Experts of a small language model: 500M tokens.
Below are experts of layer 5 (counted from 0) of a mixture-of-experts language model. Rows are named router (the router's row for the expert), gate (a neuron's input weights, with its number), up (a neuron's input weights, with its number), down (a neuron's output weights, with its number) and show model dimensions 160-319. Each number is 50 + 10 x the weight over its row's rms, rounded and kept within 0 to 99.
After each expert's rows: a language model's description of what the expert responds to. This comes from a sample of Wikipedia text that the model never trained on.

# expert 9
router:43 32 56 40 67 45 41 37 56 38 50 61 58 57 56 34 39 57 54 53 39 67 45 49 54 45 55 31 66 40 61 42 35 57 66 52 43 49 58 64 52 35 52 41 69 52 44 42 47 33 39 46 53 43 44 59 65 61 30 54 49 51 36 40 49 53 40 53 47 25 53 53 55 64 40 49 36 34 63 47 47 56 94 31 70 46 45 52 64 48 57 37 75 48 38 42 53 33 55 55 56 58 69 49 42 56 54 65 41 52 51 61 59 40 64 52 51 51 63 54 58 47 52 46 48 36 54 43 45 59 56 64 51 45 67 51 52 55 49 52 41 46 45 64 41 55 61 44 44 54 21 44 54 48 57 50 54 47 45 48
gate2:34 53 47 64 44 44 50 58 48 52 39 50 48 59 40 43 43 31 40 46 55 38 52 42 56 53 68 40 47 47 45 66 49 34 67 46 43 70 41 45 54 53 46 64 43 38 29 59 43 36 61 40 40 48 57 49 62 38 44 38 45 60 50 45 45 53 68 46 25 50 42 38 51 56 44 60 50 57 43 47 53 57 47 26 37 55 44 50 41 45 49 51 58 21 36 49 43 39 57 53 35 52 55 61 47 36 33 51 50 48 45 52 62 57 58 48 45 59 68 68 57 54 67 52 52 37 45 65 49 44 67 43 44 49 64 51 44 43 53 55 53 62 47 48 49 41 41 51 35 41 53 51 47 42 61 46 64 46 57 45
up2:44 43 64 51 22 36 62 53 46 38 57 55 51 41 45 31 43 57 69 47 32 53 37 30 39 40 55 71 37 50 52 45 59 51 53 45 48 44 56 51 50 42 64 54 42 30 52 36 36 45 55 32 45 44 43 50 62 48 43 55 55 37 59 56 58 37 63 56 29 51 44 60 41 41 56 42 45 38 48 40 64 54 39 40 44 50 64 44 37 54 57 39 55 40 55 54 68 48 56 60 57 38 45 48 50 54 46 59 74 57 52 45 49 54 53 63 51 44 42 58 47 67 54 62 52 55 33 39 39 36 62 67 56 48 53 45 63 56 40 52 60 60 46 55 58 45 43 54 53 54 48 59 48 60 59 29 78 33 40 35
down2:50 63 40 50 38 61 43 37 60 59 63 66 59 45 40 43 44 50 59 42 41 59 46 59 49 53 57 52 62 57 45 50 30 53 44 60 50 48 48 43 38 57 57 44 39 48 45 46 44 36 56 44 60 52 45 53 46 57 66 48 58 73 32 50 57 56 58 44 41 54 31 53 56 25 54 48 65 64 37 49 47 33 47 52 62 36 59 69 38 43 56 65 65 42 41 55 68 52 45 61 41 56 51 29 46 45 38 72 45 34 52 55 58 60 63 31 45 44 41 64 55 40 66 54 74 56 42 53 48 51 50 53 45 51 76 52 44 39 54 60 51 48 74 44 59 48 52 47 33 44 56 59 53 59 52 41 39 56 48 48
gate3:44 45 38 58 46 51 56 43 51 49 46 60 58 67 67 54 52 43 52 28 50 54 61 53 56 57 59 41 50 46 53 52 31 52 52 43 46 55 37 40 58 43 20 69 48 63 49 57 46 31 50 59 52 51 54 51 30 59 49 43 40 37 50 45 58 68 77 50 49 41 44 55 56 52 45 54 59 45 61 69 38 48 67 47 50 53 53 38 53 40 57 44 59 50 50 53 32 52 56 48 37 50 52 42 61 59 41 46 56 46 45 49 69 45 43 63 48 42 46 58 47 50 49 37 58 36 47 51 44 64 52 41 37 58 45 61 28 53 50 29 47 66 55 42 41 50 41 47 60 45 50 54 51 33 27 43 68 40 68 51
up3:39 46 69 31 51 62 39 45 67 49 60 71 62 55 64 55 58 59 42 46 54 53 27 44 41 40 52 42 52 41 47 42 51 43 40 38 58 58 45 31 38 44 46 25 53 35 40 49 38 46 40 42 48 40 46 44 32 55 51 44 58 45 61 57 42 53 47 45 31 73 41 56 40 34 63 50 62 27 47 42 40 50 60 36 49 56 56 50 58 55 67 53 74 67 49 45 48 49 48 49 36 45 41 48 36 48 56 49 45 38 64 37 37 40 57 46 53 48 39 40 61 53 52 42 43 47 47 62 53 39 49 45 46 57 56 44 43 52 35 31 46 42 63 46 48 48 41 58 51 56 44 54 46 67 46 38 52 39 53 65
down3:49 63 52 55 57 36 34 48 70 58 61 82 60 57 50 55 42 61 59 44 61 55 36 56 38 39 41 40 48 34 35 46 39 33 61 44 66 75 61 53 58 51 62 56 41 48 52 42 53 52 52 59 57 60 45 66 49 44 50 30 65 56 40 46 44 38 38 44 31 46 59 50 46 61 44 52 73 61 52 45 52 48 59 50 53 46 44 75 61 47 40 60 31 70 42 46 51 42 45 27 56 43 64 51 59 41 59 68 52 40 55 67 52 54 38 54 40 46 52 51 59 31 39 50 64 56 45 47 53 40 52 35 44 62 49 55 53 43 41 49 44 39 31 52 48 56 59 45 56 41 50 44 42 56 41 64 52 57 32 55
Sentence boundaries and openers

# expert 11
router:65 46 56 55 49 60 44 60 67 47 47 46 47 53 61 52 51 48 49 42 43 40 47 45 44 34 44 45 59 37 58 50 50 70 36 44 34 45 60 68 43 24 36 50 69 60 31 42 79 29 32 54 65 46 46 49 51 50 51 42 50 62 36 68 50 63 56 43 54 60 55 54 50 59 51 40 40 46 61 41 50 49 58 37 64 50 60 43 50 54 35 50 61 71 45 52 69 46 45 50 57 65 51 47 51 39 57 72 63 43 52 45 56 39 73 52 54 44 57 57 44 60 49 47 55 74 40 43 50 54 34 59 50 49 63 43 53 56 49 55 59 47 46 61 66 55 51 48 34 37 57 44 49 49 47 31 58 57 50 48
gate2:55 39 43 52 66 37 54 61 53 50 35 54 49 29 49 45 53 38 45 39 46 45 57 47 52 42 73 50 58 46 43 42 61 62 60 49 59 39 50 45 38 43 44 63 46 49 41 57 64 36 42 40 54 46 40 54 50 53 49 51 43 52 55 47 49 61 61 50 63 48 30 43 53 50 39 47 50 60 59 46 60 47 17 56 30 70 52 53 64 41 52 54 42 51 59 51 58 42 73 51 71 57 52 70 35 48 49 66 38 54 46 48 43 54 55 43 34 48 37 56 44 73 68 48 48 43 54 45 40 45 21 37 47 48 51 42 63 67 49 59 44 38 42 43 77 57 55 50 52 50 41 56 42 70 58 40 46 49 33 40
up2:23 53 52 27 39 63 56 42 54 60 43 61 53 50 49 50 55 53 63 30 58 58 58 49 45 55 48 54 54 54 51 52 58 35 55 41 40 43 62 54 34 60 45 38 42 54 56 53 54 44 48 53 41 73 67 46 50 55 50 47 36 62 74 60 49 42 42 55 57 56 61 40 48 42 58 44 54 45 55 49 38 60 83 66 53 58 46 60 54 51 32 41 45 44 22 49 38 52 50 34 36 50 39 34 41 51 49 55 70 24 45 53 78 60 33 51 47 38 55 45 51 44 41 41 65 60 50 41 45 63 53 57 43 59 42 44 52 46 37 63 55 44 51 62 39 54 51 41 36 50 48 56 65 38 36 48 46 45 51 62
down2:51 31 58 68 32 67 64 61 36 58 39 38 41 62 46 45 51 48 63 72 39 51 57 58 40 58 50 42 47 53 46 59 40 50 53 43 46 34 42 37 42 39 52 53 60 51 55 55 57 42 45 46 63 47 60 38 49 53 51 54 59 44 55 39 50 57 44 55 43 65 57 36 59 57 58 60 68 55 57 66 41 36 63 37 45 48 36 49 40 50 65 51 56 37 64 58 39 72 68 51 41 42 32 46 49 58 40 33 46 58 46 49 46 52 63 43 64 50 43 32 45 53 36 48 49 60 54 57 42 52 49 68 49 46 57 50 59 45 29 52 44 51 63 62 44 48 55 58 54 79 55 41 34 41 59 58 58 47 53 58
gate3:53 55 57 40 69 58 43 39 60 39 51 63 37 41 51 48 43 59 40 70 66 58 51 53 59 49 54 54 60 63 60 46 40 48 56 49 46 40 50 63 41 41 64 44 59 55 56 32 37 51 45 61 55 25 45 56 54 36 61 37 45 47 53 49 40 58 63 61 58 59 53 29 35 56 41 52 45 45 65 51 50 59 54 43 40 58 37 49 33 60 58 66 35 58 62 47 56 53 62 30 50 60 54 39 59 53 57 39 55 46 45 63 69 48 31 44 62 48 55 45 47 43 52 43 50 34 45 48 55 38 37 46 43 57 58 36 60 55 52 32 49 51 49 48 25 40 62 41 59 45 60 55 71 56 53 57 30 47 51 48
up3:62 59 56 48 49 50 38 43 37 62 65 49 52 39 47 40 38 43 50 63 46 58 53 39 42 54 48 49 37 34 70 64 54 43 57 30 39 53 43 63 56 46 50 48 50 30 53 61 49 44 47 42 42 53 43 38 53 42 53 40 61 41 55 53 61 64 52 39 62 61 63 54 49 66 47 41 61 46 37 56 59 68 33 51 38 53 50 44 33 49 48 71 62 62 50 51 33 46 65 44 52 64 63 27 65 59 51 48 45 48 33 44 37 41 50 48 53 59 69 62 41 57 51 57 58 61 60 53 53 36 39 40 56 71 48 38 64 31 52 52 64 73 45 40 37 28 46 42 53 48 64 50 51 61 54 51 46 65 64 45
down3:46 61 70 55 41 37 44 40 58 50 45 50 64 50 35 48 67 27 65 54 70 55 41 52 44 49 52 29 48 44 47 49 40 39 50 47 46 59 39 55 53 54 64 32 53 48 66 73 37 45 29 60 41 29 44 49 57 51 35 42 56 60 48 51 48 65 60 37 80 42 61 54 61 60 58 58 68 35 46 62 51 57 76 36 41 73 55 44 65 53 42 45 54 50 50 42 62 65 51 50 56 44 52 61 60 50 63 43 47 44 47 55 49 52 66 44 33 38 53 32 60 57 58 51 49 63 56 52 69 51 46 34 56 50 52 51 50 50 46 51 67 50 57 61 54 36 58 60 53 49 59 44 66 48 36 48 39 63 43 49
Commas, conjunctions, prepositions

# expert 5
router:53 45 27 52 51 63 53 35 52 52 49 36 42 57 47 41 54 50 56 42 63 53 68 35 55 46 37 44 48 40 50 48 48 40 69 55 74 46 30 32 58 59 59 24 29 35 33 49 46 29 54 38 50 82 54 34 41 50 59 62 38 53 54 35 47 42 57 68 42 56 41 36 61 56 56 55 59 50 56 41 24 67 57 58 49 50 46 31 53 54 28 54 57 39 41 44 39 38 55 60 60 50 73 62 60 37 44 60 68 42 51 34 43 58 46 51 42 52 56 47 37 51 42 62 49 32 62 55 45 51 50 44 35 67 52 51 46 44 61 62 55 46 49 53 57 43 51 62 35 53 50 64 49 71 52 65 62 61 66 57
gate3:46 45 65 52 40 53 44 38 47 51 56 39 56 68 54 45 56 56 26 43 41 63 43 43 51 42 49 28 45 54 50 37 45 54 54 59 52 58 48 58 55 53 39 46 52 71 53 50 69 60 40 46 54 60 48 56 47 66 60 47 60 47 67 33 46 39 54 58 50 36 52 56 68 61 53 42 55 55 50 47 68 58 52 46 47 55 47 49 43 61 36 49 59 38 41 59 64 49 61 65 49 56 48 59 36 49 56 48 66 45 53 53 53 61 60 59 50 46 41 50 45 51 40 49 20 72 51 41 36 48 46 58 41 55 58 64 48 45 57 42 62 50 52 56 48 71 53 43 44 52 48 57 44 69 57 52 45 55 39 36
up3:56 59 41 31 58 48 57 47 65 36 56 64 53 53 57 55 39 60 49 62 53 38 58 34 54 51 40 67 56 42 55 44 28 60 61 53 55 49 33 54 47 54 53 71 64 46 46 67 60 69 48 44 47 65 38 55 57 36 30 42 57 44 44 44 36 41 35 47 40 71 60 31 45 42 41 64 49 63 52 45 49 62 56 51 51 45 54 59 47 42 66 45 52 46 62 35 53 50 28 38 41 43 48 32 37 50 54 73 44 52 54 47 39 34 52 47 50 54 66 41 39 50 39 75 58 41 57 56 58 63 44 45 46 58 50 36 32 53 45 41 41 39 47 31 52 50 62 63 48 54 43 37 52 59 38 46 59 40 55 58
down3:61 31 39 47 47 44 59 59 56 58 56 62 37 46 43 69 52 58 52 46 51 33 65 38 58 32 37 58 48 48 60 51 52 41 60 48 62 43 40 51 49 63 51 44 45 54 37 44 36 47 54 54 52 57 63 42 38 42 62 57 50 67 47 62 33 49 50 36 51 63 38 57 50 34 62 52 50 31 62 49 46 52 41 51 58 40 53 33 47 55 59 39 49 62 44 53 54 53 44 60 27 53 66 54 62 49 52 52 58 71 16 60 57 46 56 55 42 46 49 61 46 61 41 56 46 41 56 43 45 33 40 37 54 70 47 60 55 45 54 49 50 51 54 46 37 57 51 45 48 52 53 50 43 56 45 43 54 58 59 55
gate4:52 33 53 62 58 42 44 31 40 46 55 37 46 52 63 45 65 61 50 40 57 61 56 54 52 60 30 39 66 40 60 58 50 39 57 39 63 47 47 39 47 63 52 33 33 62 49 54 49 59 45 58 53 60 53 43 55 38 48 46 38 56 49 63 56 48 65 55 63 51 52 60 57 31 36 40 34 53 60 37 43 49 44 52 65 63 41 57 49 66 53 43 53 55 35 46 40 39 64 40 39 61 47 43 50 53 47 42 45 37 47 60 55 66 43 58 45 76 45 63 40 43 44 48 49 50 48 38 70 37 62 57 42 57 57 41 39 37 43 47 58 63 58 47 40 46 70 45 49 49 48 64 62 38 65 55 26 43 54 46
up4:72 46 58 33 50 57 51 62 55 26 33 45 50 38 43 60 51 39 50 47 58 48 41 36 34 51 69 54 63 50 59 33 32 50 34 53 54 46 67 55 50 44 44 57 55 39 44 60 71 58 56 53 50 55 52 42 49 53 43 53 66 70 56 49 54 37 38 52 66 47 56 45 49 46 63 63 45 55 52 64 54 51 61 51 31 53 61 34 36 50 46 66 45 30 59 48 53 51 55 43 51 54 30 60 43 55 56 45 36 43 48 46 61 41 42 56 52 52 46 69 44 50 38 34 36 58 57 41 42 64 57 56 49 55 49 56 48 84 52 50 37 50 54 34 57 48 42 71 49 38 29 32 23 45 50 48 39 44 55 53
down4:43 41 35 44 52 70 57 65 49 60 45 53 57 49 59 57 44 58 53 68 59 50 56 61 49 57 52 61 49 47 33 36 61 56 54 56 55 52 46 44 40 40 37 70 53 59 49 62 56 49 40 48 50 65 47 40 45 51 58 39 49 44 39 37 59 68 47 62 55 33 46 27 46 45 42 57 35 60 50 44 55 61 67 68 47 53 38 56 65 32 57 44 40 51 61 51 53 57 47 35 45 38 49 61 49 62 40 55 60 46 58 48 58 49 49 50 31 45 74 58 21 56 42 37 51 41 49 59 56 56 45 41 55 47 65 36 50 51 57 55 70 35 46 52 56 61 17 39 55 50 47 44 49 40 44 52 52 48 54 49
Census and table statistics

# expert 23
router:44 46 54 62 44 58 67 44 47 18 35 50 64 51 48 52 45 41 64 49 40 52 38 45 35 52 59 50 60 56 62 53 58 43 48 40 62 64 55 44 51 52 45 56 39 58 32 63 36 54 60 68 45 35 68 46 37 57 57 50 38 57 49 34 51 69 43 46 47 70 67 42 68 46 54 45 60 42 45 58 28 49 36 46 46 55 57 36 64 46 38 57 36 46 41 59 52 64 48 53 45 43 36 47 52 46 48 48 55 60 71 33 42 43 50 68 31 39 58 41 55 47 32 60 45 34 50 38 50 56 60 33 60 54 40 50 50 57 54 37 40 26 55 50 40 56 60 51 32 55 59 44 51 56 39 64 52 45 37 43
gate3:55 48 45 54 56 48 54 50 47 34 45 49 50 59 55 41 61 60 50 49 25 44 59 29 51 63 56 58 66 33 42 56 41 53 37 53 59 46 23 46 45 40 32 50 48 56 47 44 37 58 69 63 59 54 52 47 55 61 60 52 47 41 54 48 70 37 47 39 45 62 57 39 47 52 33 49 46 62 37 49 43 55 46 54 52 70 46 57 45 76 41 51 48 42 30 46 42 37 41 50 51 54 56 50 42 46 66 48 53 47 39 57 50 54 45 57 59 57 52 40 52 31 54 44 39 52 58 44 37 50 54 48 51 44 50 63 68 52 46 53 51 59 40 54 52 47 50 54 54 52 52 49 43 42 37 53 49 59 54 34
up3:49 67 51 56 58 43 45 46 53 41 55 42 49 45 41 50 46 63 61 53 59 42 61 47 51 67 48 68 33 56 55 61 37 55 34 56 57 52 54 51 49 36 31 44 53 47 50 52 70 28 49 56 57 43 49 79 30 53 51 55 42 58 33 46 67 49 49 47 69 62 38 43 61 39 48 32 59 41 36 52 24 52 47 65 23 43 40 79 75 53 63 38 47 54 44 50 47 48 50 52 70 64 65 47 50 54 49 43 54 46 42 45 59 46 44 63 71 46 33 39 35 36 32 34 64 67 60 53 44 53 37 56 47 57 52 64 51 68 50 37 35 68 35 65 68 40 45 61 44 45 43 52 40 45 40 66 48 58 57 40
down3:26 59 53 51 54 50 70 56 42 40 45 52 47 26 54 72 52 61 40 58 49 53 68 56 45 62 44 42 69 46 47 40 38 50 59 76 62 52 57 48 54 48 30 47 56 50 42 45 59 55 65 41 57 56 50 32 32 52 52 37 32 51 63 36 69 57 49 54 65 44 42 48 67 51 50 37 47 43 46 56 44 49 65 51 52 47 46 50 50 54 41 51 35 63 47 45 43 53 39 51 51 58 39 40 56 54 45 42 52 49 53 30 56 57 64 57 50 59 33 34 40 37 59 40 52 54 66 47 57 49 36 38 66 41 59 55 49 59 46 34 56 60 65 43 67 51 65 48 40 53 42 47 44 54 51 40 73 64 63 51
gate4:59 55 57 65 53 65 59 31 58 59 48 44 49 67 60 61 39 58 44 61 37 63 58 56 48 63 55 33 56 64 53 41 41 47 30 43 60 48 48 63 46 62 57 50 52 53 47 59 37 41 49 62 59 41 62 44 58 43 58 48 48 63 60 52 65 41 58 64 41 64 53 48 54 51 57 40 66 42 50 47 39 45 58 48 40 49 43 50 38 46 43 65 53 27 32 53 65 42 54 41 63 53 59 39 55 59 33 53 42 32 43 39 53 57 59 53 32 50 56 33 58 51 44 46 51 57 73 24 48 45 42 45 60 51 57 49 41 38 50 57 57 24 70 48 63 44 59 44 46 61 69 47 66 43 54 49 28 43 66 43
up4:41 66 41 45 33 46 60 48 48 59 50 57 33 38 43 45 55 42 43 59 57 17 54 46 52 31 43 45 53 61 56 50 46 61 58 40 51 61 39 53 42 35 53 58 49 49 45 53 61 51 35 57 56 43 52 52 46 45 53 59 48 41 43 40 58 40 49 51 47 42 69 35 37 29 44 39 36 63 45 55 53 49 42 56 54 34 47 56 59 47 38 47 62 70 63 24 33 55 47 53 52 38 46 45 55 21 51 55 43 56 48 68 24 59 49 41 49 72 58 50 32 52 36 57 65 50 52 72 40 47 57 60 45 54 52 32 67 51 46 52 60 48 48 47 33 68 61 48 56 61 40 36 43 51 44 50 57 53 45 41
down4:34 44 53 41 43 54 31 50 39 33 48 49 54 62 62 54 59 57 51 47 38 60 50 65 39 40 40 36 58 52 47 41 55 58 39 50 32 53 42 36 48 56 50 42 46 58 55 32 49 65 50 59 45 60 54 49 62 48 50 47 49 41 49 62 66 55 56 46 50 45 55 60 42 47 35 60 38 35 45 42 41 71 16 62 38 45 63 51 45 47 39 45 53 57 43 50 51 50 38 50 56 57 51 57 50 57 52 55 49 46 66 38 64 58 39 38 55 51 46 63 58 44 55 56 60 39 53 68 53 41 56 45 51 40 43 62 44 49 79 46 59 53 47 46 54 56 44 37 51 46 52 43 55 62 55 40 51 37 41 37
Years and decimal numbers

# expert 18
router:50 49 31 35 40 26 61 44 35 56 44 58 48 27 40 53 49 45 47 67 59 45 52 44 47 40 58 42 48 57 38 61 48 56 51 55 44 35 54 33 39 40 53 50 58 53 50 41 43 52 61 55 39 54 58 52 38 31 57 39 59 49 56 45 31 45 38 53 48 37 60 47 44 42 72 69 60 57 76 52 65 43 41 62 36 31 43 45 45 46 60 61 49 49 59 55 62 64 57 42 46 40 46 45 36 33 54 39 49 54 40 63 33 33 62 55 31 43 48 54 40 56 54 59 57 31 50 63 54 59 51 31 48 64 59 46 43 44 49 61 46 59 37 39 51 54 36 55 44 55 51 58 63 48 39 46 51 56 51 66
gate3:49 35 56 47 54 49 54 51 43 49 48 43 72 43 48 50 54 59 47 62 41 41 50 38 39 37 43 31 50 54 64 31 50 49 52 45 49 47 35 51 44 65 52 52 49 57 38 44 38 53 26 52 45 43 37 51 69 43 59 52 49 46 54 56 49 59 48 65 42 58 45 39 58 56 48 55 61 44 63 64 57 54 60 40 55 44 47 40 59 35 61 54 42 51 41 46 34 51 43 57 40 66 56 40 34 57 40 55 36 43 58 60 46 45 60 35 40 54 57 32 59 61 44 33 46 54 39 67 59 30 52 56 48 50 48 58 47 66 67 43 42 49 36 50 62 42 56 62 62 67 34 45 50 50 51 72 29 50 45 69
up3:44 54 43 42 40 52 60 55 57 36 56 50 45 59 55 37 64 60 43 50 71 42 68 47 54 55 55 57 54 48 34 50 40 50 45 65 34 42 50 60 42 49 40 47 46 46 52 70 44 55 49 50 44 48 52 42 58 66 34 54 53 36 49 42 61 40 50 56 53 65 44 49 55 51 30 34 55 51 66 41 66 50 38 81 49 57 46 51 57 55 49 53 47 47 35 70 53 53 58 55 49 52 50 26 48 67 41 47 41 56 54 54 63 50 61 28 30 55 35 45 55 54 67 36 55 55 50 45 65 60 41 56 59 53 61 36 38 47 59 60 60 47 57 32 28 39 58 47 47 24 39 30 64 44 48 51 55 41 51 64
down3:41 48 54 58 51 50 47 26 48 44 46 44 57 54 55 49 48 66 60 47 36 50 63 46 45 42 63 55 54 45 63 60 42 35 44 46 60 41 54 57 38 42 49 33 51 61 31 48 55 51 62 43 48 55 70 44 53 45 48 36 62 51 51 51 53 48 51 57 61 57 41 73 45 41 36 55 44 46 59 73 54 53 37 45 53 65 26 42 42 56 56 34 61 33 49 51 69 58 55 56 51 43 60 50 20 48 39 76 53 66 44 59 53 49 43 36 47 42 50 45 58 41 35 41 61 53 43 55 57 23 50 47 50 51 60 37 53 69 46 42 62 62 56 53 69 48 52 37 46 47 46 48 51 47 64 61 70 59 43 53
gate4:46 57 46 66 41 63 57 56 47 61 60 57 63 47 54 47 54 36 43 47 41 32 35 55 54 69 43 41 51 53 38 58 42 65 40 23 65 42 36 53 53 57 37 32 44 36 38 75 39 46 42 44 27 42 52 60 38 45 32 52 61 45 48 65 46 41 56 46 45 54 51 52 49 56 37 46 51 47 54 56 43 50 67 54 48 51 55 54 62 53 55 64 59 57 61 44 62 50 22 51 49 56 49 39 50 54 41 42 57 30 26 55 72 63 63 53 72 59 58 54 63 37 57 50 64 64 50 51 55 58 68 62 46 55 52 51 49 51 59 38 49 56 59 55 51 60 52 73 56 60 40 50 60 55 49 43 59 54 49 53
up4:49 44 48 34 61 47 57 49 61 40 32 53 59 53 53 58 50 70 40 27 39 54 56 32 39 41 52 65 53 69 50 52 44 37 55 70 42 57 50 42 55 52 51 68 49 44 49 53 55 52 46 40 66 45 71 34 56 51 53 57 58 46 55 52 52 53 57 62 52 44 58 44 55 36 67 48 50 64 51 66 38 50 45 40 44 41 53 66 54 71 63 36 41 48 56 43 46 49 67 63 49 60 50 60 35 54 49 45 51 54 73 57 41 49 44 56 40 46 44 54 38 54 51 32 27 32 48 51 51 52 32 50 69 36 58 53 58 52 43 67 54 47 45 52 59 58 25 26 42 51 62 52 22 54 39 52 53 53 49 57
down4:53 47 34 37 55 56 38 53 49 59 49 49 61 52 57 38 36 53 57 68 50 44 53 56 59 44 81 61 45 44 31 36 38 68 41 51 54 67 45 56 53 24 53 71 54 53 57 51 43 47 47 47 65 49 58 36 79 63 59 40 47 49 56 47 54 51 61 33 46 48 66 34 58 43 63 51 55 42 50 71 53 60 38 40 56 25 52 49 47 52 48 34 61 51 62 49 35 49 42 37 71 52 49 65 40 47 43 41 37 58 35 35 69 44 34 49 60 44 55 48 52 48 50 35 52 40 56 67 61 61 39 53 40 47 56 24 38 35 48 52 54 76 42 46 53 64 57 34 63 55 48 45 43 50 36 49 49 49 50 45
Numbers in data

# expert 12
router:43 57 58 53 53 43 34 51 48 43 60 56 59 46 43 50 71 28 50 53 22 52 44 55 77 47 52 24 51 67 46 44 58 57 64 35 60 61 45 37 57 62 57 56 35 49 45 62 50 55 43 33 45 39 46 40 54 63 58 37 67 62 61 66 46 54 43 67 45 48 63 41 44 34 57 52 59 67 41 42 52 64 52 48 45 57 31 58 46 41 39 50 57 25 59 49 52 47 55 57 39 37 56 53 54 49 45 39 70 49 41 52 68 49 42 55 42 41 48 38 35 60 51 55 48 52 61 33 39 36 38 50 56 59 41 50 57 58 58 45 49 52 49 40 41 28 51 51 57 58 43 42 44 41 42 32 61 74 49 34
gate1:56 55 40 51 43 59 36 39 45 68 68 41 45 64 63 41 64 36 61 60 38 46 50 40 44 51 33 47 60 46 41 25 48 52 50 57 53 41 51 43 44 55 38 41 49 25 45 79 37 58 49 33 32 50 39 27 35 60 57 45 63 59 52 43 45 56 41 38 54 46 37 48 52 50 39 66 56 37 54 55 64 45 58 56 47 50 66 35 40 43 68 50 46 41 72 40 42 56 55 47 61 52 63 58 53 47 57 32 58 41 47 57 42 38 43 63 64 38 44 37 46 66 49 52 70 50 45 59 62 46 44 41 34 44 39 41 49 38 61 46 46 71 56 59 39 55 47 38 55 56 56 55 48 65 51 48 40 66 62 54
up1:68 53 45 51 52 49 52 34 36 46 42 53 47 47 51 49 52 44 59 49 52 50 61 37 62 42 64 54 59 50 42 44 21 58 43 41 63 47 56 36 35 37 50 59 46 47 37 43 66 40 47 55 34 80 52 55 54 53 59 43 35 64 54 50 50 49 31 48 48 45 55 68 70 43 58 58 33 51 50 59 24 45 57 67 58 57 49 45 56 40 34 45 48 62 49 59 48 60 60 70 52 49 42 50 49 48 41 63 39 68 52 52 57 43 36 55 60 44 49 43 56 59 38 70 62 65 49 29 68 45 63 38 49 37 46 54 59 54 53 49 37 45 55 38 49 76 44 42 45 60 61 44 63 61 52 61 34 53 51 37
down1:50 31 61 50 49 61 67 59 39 58 49 38 36 30 62 36 38 48 52 47 50 58 62 55 46 29 44 59 65 38 49 48 55 59 60 52 55 40 58 61 46 36 38 39 41 60 39 61 54 42 55 35 45 44 54 41 54 53 44 45 28 65 61 38 41 45 76 56 65 56 48 56 67 47 49 46 49 51 28 51 49 43 53 48 37 34 65 51 58 38 54 51 40 35 61 62 31 60 39 47 33 62 62 46 59 48 34 52 55 58 35 59 55 42 63 43 33 55 48 57 55 56 52 89 48 43 54 47 72 36 47 67 61 46 44 47 31 54 49 46 53 34 52 56 54 39 23 49 44 55 81 46 60 47 44 48 59 43 52 52
gate2:42 40 47 44 48 53 51 43 42 41 50 44 53 70 40 46 53 54 49 57 33 20 48 59 44 54 38 54 38 56 56 49 49 57 32 45 40 64 51 49 55 21 44 42 36 69 65 60 59 59 43 26 65 58 41 62 53 27 58 49 65 42 45 44 45 35 52 51 48 31 43 31 61 28 37 59 43 56 44 54 51 53 53 45 53 41 58 60 45 47 40 63 54 53 44 56 69 53 60 49 53 66 52 36 54 72 64 47 57 61 51 46 57 41 36 53 45 42 71 23 52 54 49 52 44 55 48 50 48 44 25 48 36 49 49 47 52 53 48 58 74 49 53 49 42 60 61 48 57 45 57 59 58 54 40 42 54 58 37 55
up2:57 58 40 44 43 41 64 72 52 55 58 49 47 53 66 58 52 51 61 54 61 60 51 41 32 44 40 34 47 61 51 35 30 38 58 44 58 52 55 52 53 59 61 43 46 43 33 65 51 49 66 54 38 54 46 46 56 46 43 60 45 41 65 51 52 61 42 58 54 56 72 77 38 52 39 48 40 41 49 46 43 29 28 57 49 62 49 59 54 57 57 42 58 53 51 60 31 48 58 50 31 21 48 46 56 33 50 33 48 26 49 62 58 50 72 45 49 41 54 45 60 52 45 46 54 39 60 73 45 65 60 49 58 43 55 36 52 67 48 62 41 63 60 50 37 47 49 39 62 50 59 43 53 33 54 42 48 39 35 39
down2:58 63 45 64 52 57 41 44 33 37 65 61 41 50 56 55 50 50 42 62 28 43 53 70 40 37 55 50 43 47 52 46 80 57 59 43 41 51 74 53 55 46 59 45 31 73 51 61 46 56 37 34 45 59 46 59 46 50 64 48 42 49 48 51 44 57 37 50 76 49 44 42 66 53 31 55 57 46 54 49 65 62 42 45 30 57 48 60 63 51 40 43 62 53 57 57 63 53 44 30 46 60 58 70 60 47 55 47 50 46 57 36 61 66 38 59 48 59 32 44 67 63 30 54 49 45 58 61 44 57 40 58 48 39 51 54 50 56 62 54 51 51 51 52 40 42 46 57 48 72 38 46 55 62 40 62 30 60 46 45
Line ends, open parentheses